config.yaml
n_layer: 13
d_model: 256
n_experts: 128
experts_per_token: 6
d_expert: 96
d_shared_expert: 0
activation: "swiglu"
moe_layers: [0, 1, 2, 3, 4, 5, 6, 7, 8, 9, 10, 11, 12]
router_score: "softmax"
normalize_top_k: false
routed_scale: 1.0
balance_loss: 0.0192
balance_bias: false
router_cosine_scale: 20.0
init_std_router: 0.0241
lr_router: 0.000609
n_head: 8
n_kv_head: 8
head_dim: 64
vocab_size: 17583
norm: "rmsnorm"
norm_place: "out"
norm_eps: 1e-06
positions: "rope"
rope_base: 10000.0
rope_fraction: 1.0
qk_norm: true
attn_scale: 0.125
tie_embeddings: true
parallel_block: false
extras: ["capped logits"]
init: "uniform"
init_std_qkv: 0.029
init_std_o: 0.00401
init_std_up: 0.029
init_std_down: 0.00284
optimizer: "ademamix"
lr: 0.00039
beta1: 0.9
weight_decay: 0.25
lr_head: 0.0211
warmup_steps: 222
schedule: "wsd"
decay_fraction: 0.885
decay_shape: "linear"
final_lr_fraction: 0.0
batch_tokens: [65536, 131072, 196608]
seq_len: 512
doc_mask: true
train_tokens: 692000000
steps: 5747
dataset: "wikipedia_en"
Below are experts of layer 4 (counted from 0) of a mixture-of-experts language model. Rows are named router (the router's row for the expert), gate (a neuron's input weights, with its number), up (a neuron's input weights, with its number), down (a neuron's output weights, with its number) and show model dimensions 0-255. Each number is 128 + 32 x the weight over its row's rms, rounded and kept within 0 to 255. Numbers have three digits each.
After each expert's rows: "comes before" lists some tokens at least twice as common just after its tokens as in all text. This comes from a sample of Wikipedia text that the model never trained on. Tokens count by the router's weight.

# expert 27
router:134094136125110098104092117134174046130098146106181114127135086131131106124135147181128102078071171071122146096099066146144054154137094075140120099059119107134107109132057150149126088126181117080152138136149136169085105145147196158117153119160083177103100112172093116025114148136086161151099154144110145080128127108135158108132053132129095110138156098155125119144185076065122174176091116141104070155112173136118149169046121130116172093093048087091123135147091068120093118179153097140186096176151098098138166135105081147134108128151119082129099150138124092148144129136132155141147146101086172166131171117103176098148141132095121119135190154137109088112148106185146125092130098110140187139143102070105130140154132174117163132177141100063098107131091131171131069131156098
gate0:121089138133127163122127193133137127119132124102115079188162145152090205151104165160104144167143089140100090174104070165162175092145150110082096109078100134148065148067139114103185125043128185122192154098116091149116110103059184083139121161117125149094137171131088127078155159074119152120127132050100141160129157106155160144119198120169112134172120109118093157091126103103106076126149109107188130134124176152120094134107118174102205149133124104123150115158111137157113096109118170137132152111070132131164134098174153151062171093099148166109147151151172135119079145118133139158117145113164056130117178126147162122062129103139176077077121060083133065126117102150111157071106142083167129126069138148122119166070118147127100138112104112128125151189156158170134203119102148
up0:088096118134078136191165151142135164133157129146103191160162109178128090118103141138098137130135102129119135149109105119131083140125135109139090086135092189190160062151159106106162095163146095185115170141076146139136091184184141175141132164098099084106038108142181157179091111145167114089084156074114140115153134140153160135093168139119092112091183087142122103103117132124142135076102148209160090140147100082112216156142143101147146183142125172082145175153115142130114117163072143188132096194113105127155144209106154102179167098130103176080174043154127102126113091135167160113106200105179077110126166106146121148122134106147145160091130108122088157127136104170122153173181126130167139096152068119107105146169125122113131103107099139080117127077099160119122088162168111
down0:075155105086069137108074156154057213131168134035092172161112171091119125101110139135059101157124111159137114083124104046137087087108099178121116101115132118113161120107154126090162140127181115145122133078108110162085133148098168137136099191114140175193125131116171121115123100095080128134109159175108136035127114116143137114127126103150139157118093172140171122109156133090112091143121180120136100095153070093101220175160197058083114180072137127126076120074113151104134096067142176108117160167105110210146129121120142141198142101100137121124147150089098121142117144146155148105132150061085162155139122113077135082139122163119143174105179161147132129162107131138115190117138151134125155134122115166153150129185156092124117112092096099109086152143157139104092113109088087
comes before: " |", "|", "|---|---|---|---|", "|---|---|---|---|---|", " ", "|---|---|---|"

# expert 19
router:095151115177087077182151121156157153127144123111121107094101087185165093146130100107168159063142131140121096222197106148096097071118115158113092140105139092131108141162155123126119067077097099103069096113141139113101167119115097164128132145126084147142139145133163115110157133094118121116162069100155180142116137084122171167127115127209167177085119171102075122161125140090099143172196126121141172087160122103117146123139162121131172085128095132110133084114106066169102080115107086109094118082119179110126099119124121130116095120097117123152103114153131171219092172125129122127158196099135134164120074090144162120138062102135114141131069239101058139124116140165086199092071132111146167087142143143058155160105126134138065103174116167098154134118103121155123134073133146
gate0:148079102180120139077194069158123125120072120149115196212043156114110135131138116070101088148127166112126151110143120118108134110224111109131112122138081174151145166173120127155100133175117119167116093143116073135085118144177135146121133100143120079137160111156148078138089134114102127123117183163096151174107124136081089190134141167074160136142112168098123177140074130184112125133111167177167186145144172161183126042128119147066176127081136129139201131170093176149134152109148126162094104165107138061076105133086087133170103118132155118169148134126116128138104153111094176169133053150126094158094106124136116118143089110157102168128116118145138170140143115129158121155133113118141075147160123142111144158067069121182090138153104166125164225146130117105116178104103089
up0:069114101170101115136202062148154074145109104176135127213074172139169080044083139056129111167138153162128124159160062099090080047198173099155149153081081143090094149170143153164091128146118074115126142171097079083083135148144148134134114153121120102165139141118120128130125184111126139112154190119164178140134145132108140171117127162098114136128133156168134188114118164128135160149142163132160170111121124138175130050083125083087166103095144079145165153150125146173159158113145124133128102150149110096096137095080031152189152129133176171112160112153154147154113155107078190149111072154095101181125095146091124121125128093149130105133076119155097113150182109095151159167165147179125107123171121114102113127118122157160116105126091158151155178161151100087127172135135122
down0:162081111103139103135122181152077087161101148096124149127112152094087185114119171136172127149118158201104098100116173122172181131146138115156201147102103138147128112125088160130133157106145159094148146158102142101124188089164163122150081099147132134107160054114146126160109145159084171098096174146068131094128106209123139132106181166186158090136110146140166119143114126088175113083118156130106162119164128136102066112121170148124110129119143122103130101144091195122101223154103133081147074133111108155138065119163101107136103129163148171107129151150174142119138138106120089124099019179086138151127096140192098119170133162173157136143139103089097087142077091152150137079083126086090109110116191119131111095087142139184157194115191137151048110156174123098128164162162094
comes before: " |", " 0", " 3", " 2", " ", " 1"

# expert 118
router:103127101115156125113075115140168092107139128113117091151070177161128118185113136139125137106094132150047151097097151090119144164117118057163121122156092064133084137104096143102163117155085096123089105121137129124085149083149163174193119123110124138114157082144129145150161137140079125182145192150200156072104070169171114119130082100161116104144212169131136128166153156112120179090194134137070104120113136129126082136068164154119066082169137134192146106113142094134105171160188101152158128120171125146168099108165140175178093109110143134105072148135127206130120135136125145137111076032096181144138177154160118111110143129074087133186134088135111112108121085114104170077146148173145148121163122085123113172141179141139197153126150106124123074076102072145107083134124097
gate0:113109143134143160100130137157140148139124118176113132141135089119119109112101101202129158158146109136131136173147127105117139065111177151131128137106169187084113073103208159114148099120135142084182190114126127082115175101146075067141080081113116113134157118099114135155164100083095078124130164130111115087133107064059069154102171149127087147146152149060083093132112106200144129175154126132142151051150126133120119111193079137153114139132147165147147116143170115155163161141125127091097152113097105169168123095147126123095172112065126154149124126126133153202119037065081118054074143142133110155155117104141113106133162056160196132139170092125124122186099127103167159113106138062128126189149116153086163134180081118147134184115142173114115100105121179140120201135064145
up0:133160098163122166096144123121148185131142096144077103115064125101105157112069097109122143125113088120109088153105107125092105101116165120157111098144162190074128103130138147137166133132091110133177133117100136162120214066210163085134080121156073141110126116132186145167122142113121045158152123130150041084134100076117114129078156158162079128101167113099097054137161133205085110137152139114109115088081142145125124095176098166109137125147084143167147186173144124137113188138159141120113133122110127150145131144166178090101150123110128143113110140086107167173127115079118063130079144102196139162112145090120104089122167116136180122136123089117128115167058148140188181096100135185122134132157068155155117129170156163203118155076111145180169076139148186168151188151140137
down0:149122076059131179183099105088163121154030113128121162130094126148169140158128164173152138213088146089213140115157120088129111105119093101085110170106120162095170121112095140130106107152147176092180091087158123115092113095088181141127136094105138057145155104161149111148081162126087134109176123057180188113152115146089101135080062142121175138140062126105083116146162133101084127124099169100129113046131137170144106133134143116203135151139139108040080106119150116089136111094150149139140101141123175110160153056120124148120061168173126162128128153141111155131173126145082121154068084105122111132087161113120175166148112148099058117132099090156109045111161135140109169117100142124130099158148080113162108161080141112143149152148122116117189111110116130109129116166143106
comes before: " ", "\n", " Votes", " %", " Candidate", " Notes"

# expert 107
router:123116150138097140094137126077137166088066133123119170091112137149141125130142109165143141047159115102079098149162100122059165144138199127154091113149091171128164128112145126121121178093112112080145163162140114150148110119116152122128129151082120193156135083112126084193119132108124118195088088105140123172149148081121085175105120097130097182134096124129086079154056125105117145123095114079083180138119220108127102124157115162133083100172066126171110172113125066094094158093143129135077079064123111084137181129103219146169130143132126069088129047070075154162099108133085171164127194082176121128098121187161140111122100082123090149163128114154117113102124100134104123131081132098163171118153111140153102152136149101197109141143114121143084131157108081126179120166077139
gate0:080125123110181119100141104170093187141134146116143123114112151161086133113086128143133141123094173116166137116145106098150139134166127123134157114156096180080174141153071132131187155099075130059155124088171142121178132150158068114070183100153177136073095084121103153076148128121140081163152140121130121142141112142161170133112165134119105109089147105104125056110103125105133132126154140102132077151079193096142105106146130137150193109145169095110112149141111153123191111118145108123098169166164107135166133124193174154092188142125082167155096098138124170091124186074102137057107114201083106148125144131107164079109143142184120110155161117144062075163117083176028101110166182099157190158129155137131141085141057114080162108124152093172124142113148145062181112095176108
up0:146159170194134115089131111082224112099093150186105108117095180035111148116076130130167148153099102106108109094128147128113170079145101111173099122088150140115085128108091170075126080132103090140172144099134147108080141151187148112150168090120131084143114102172167150122132177137160051142112131147124099100135115140108110075037130131137149118123144037080140123167114143126164211097170070121113108100100103139090139145187087118178120076167145101139100139142127105140137190209201111122120090145134076208152095095173090117113115125147147156146106150150157072103094138102127105101092084142173168138122172179094146121083153170145127166132103110178139126125142126138156137150153166152124052109119102166114140152117138183152092131109123150114143126129121123136065113117165152
down0:130179091091150119062119150129074115111149132150098171139150191112161121113093071145073130178144137204138089167102101063112110158098176093144158156106118114124173143088128125159123071104175115155047152153089149142076125153182134142153105149127140079137110134176124135172159121136102110176164072124122116154186097090141109127098142099106158131115132111113131083084126165131148133152106113174114173096133121081182168152185098123171180091103197108158180126114146121142125110185093120143178066125132139132133113178052162145119102164161169084087143117138111093070125142139186146121127135129128137124084127144072107145142148163142114173072195093172082200166153144118163063097120142179185131106166079099098116163098141128173126129116107081119148095120098137149087083122096070
comes before: "\n", " ", " The", " Win", " Loss", " 5"

# expert 15
router:134120116144112103126092152150186166109140177108158140086135110162123097147090100155159139143154184131102185119154134181117121171145157121123124079114109134068127131097230145121160152107096141068147086107099118112112141126181123175119148100132131127174143086094124061132166187187133149121074129107161155123176126115137081115125149082184121123082156136114097175110106113154179174136150168086110122090158168095186154132162103147082088130194159124124108104175123064152094171204180131162102102146117109162142150120136144172182126180120088109142066105165120169137065143119126165052113136126125154123115170194183150127143102064086149159152131081157143154165118108124111180085134147148142164121134046126095102215120131136141123201086131129138129108055130131147090137125103115
gate0:099135153105101220182174141184130176121166112127119147092073132112105147111093143201153142090138118099192150138104143109113096211131119181140088113140093117134069106147140104129107139146099068170105122059133140152181189130113123079125087168108144163100134137118064085150138146153085091136144135107098092139164194123129131159155142151121157198155154111063116095143064127145132131198163123107116122108171156155157133120088161117121217136152106088120105146147138118146082119120107084140086109135143150114138119178119161100135087166056135108146118131117151129152100134143077118117097092098104147177093111057086098089136181105132102150158141099084161124172121214150131151139109084092161159146141159159145111090104072132158079130117152143098080090131086176102171176112058092
up0:092120187105114174151181166171136145093159131152118161060082126067093146075138112161148126092128127110150169144099157121143089186146125160171094107173105085124037090140118103090105158100132104162066094082115142119205167099120149081136128141107117174032163147161098116177118183147095114135137140092108116086153161131122146176166128095120141158166154114112109104142068160122136146183176153128119135075163141176186147126098169146127207142140082103084120138175071127177070105147126104147087099179169142141163129147119114089144081090120119101167114144111094119138126132157058118148113089107096160142095132130089115097128168141149112120120114112097157094166172211134142168110122090101171122155172139134179131106138087147136084125103177147105076093151076125094142169085092088
down0:124115161108117145140120119103126115076100099112097130132118191115136123097112118217102153104120101109137161124109110117112125143094151094121178120181088037144123124121149115114126146067161112112098076153128139119104089114124139102164118111114139099136110109139157168172129120104047185118139121137123107079139133139137119149110140185149152085098097109189146080145108108082100138107118187150124169161143115137123100128213164094103142117212092062151131081088051044104142149098133175185172154133212144143146118145135150109137066075185172106063180101129116129146126120063083114173118109145175105160163095155162095123136119053135113111101124138204127071119125126151152119151103137132128123157159122130184099126127134158131130119096140127111192156113135095120203062180178067
comes before: "\n", " ", " 0", " 1", " 2", " 4"

# expert 104
router:134186113152104114205135143115136117079113169103109133089137098183174172136093156154152102164152174150077083167094142107169148087147146130124134150075118080092154092141145188184120086133154093149153147123108095106106118107087105114129120139141094164066108127146167192103127128181136075129101091115122099164132083131145121112120089129126056136077157172115094109151105134146093144091175139140108136151087178109174102142086184156125167183096061141098073128122122109124158142173123115190189131115097083178183063152121154192107114094143100163116076126156104107115163163145120151108143132124182118091138144179126133104119110123105152069144183168140104176183076091178112137185087149144102155137129090111109092125108122117133121165151173149056152090118094155145037136098201132
gate0:146143097106174193158119105103169077141132119156163141140155126091138192143070160053067067168104104136111209116112115125144132129184080128103135094095146130126164134099094094147120077175108080043129119062088175132190150093127103106112109148129054116168087149155104178115143145143166150109101118120118097084147175129107156105174116186112118130116124175109126162116172144138085132092121190158099140082167151149114150163120116132139190127109113077111132133192117167138137113216126162098105182164160138122151134141144124112093149157138123130118138192123101124102125127153116092116109154150115107147111172184148091121118200169155128076093106201142126161095139126141121139142179100095133101188103123162123112142108172102164131159095086121156079114119132188132103178238123142
up0:161128138185100142108133132106088127144144154086099105142115172189109118088160118095171173153177146146149098190148145109116156117132125159153139131159111109120090114122151135137102136141171162120145106074143065108083147194153147127176134062105165077115144123067148150192117145130111166104129174051148155143122062112093112111155133090154150128186143104136140121098114180091167085112124063084121136173107142107119093172127195141128086119149126130107083148067085121156093101119142157165132103128076113087136078142161175126154080075137114111065129088106163128119119110054128147085145125137119180113062148126159115164165092068123155110106223046095088051136157132135170137140111179108101069146159131121170102147188171154127131170149170097109190092123087124110139145102139135
down0:126202145140081172188132180159071120112160183101150107149134128128109084095111156115105163177174090114102061079109117117172108118084090084118111157128148175136061145132119138094156131068142189131146079134139075168102102188113165141101167161128186123134150115117106092105080146090193124118093146135080152092108121147126099131110096121148160138127025090155154102112142164100133088157093111173123137140085140167118126177125132142148117137192142099183136132108112145101171119127148176083120119103092074127114119113115073194131152140135154178149098132098157145140083092185162134102156129133232078089155144076140127123121137139102134136141117155148112143108126095173085167104090172121127130087140072120154205115141128120131190053107123125140090102121121046118171118097183138
comes before: "|", " |", "-", " representative", " –", " B"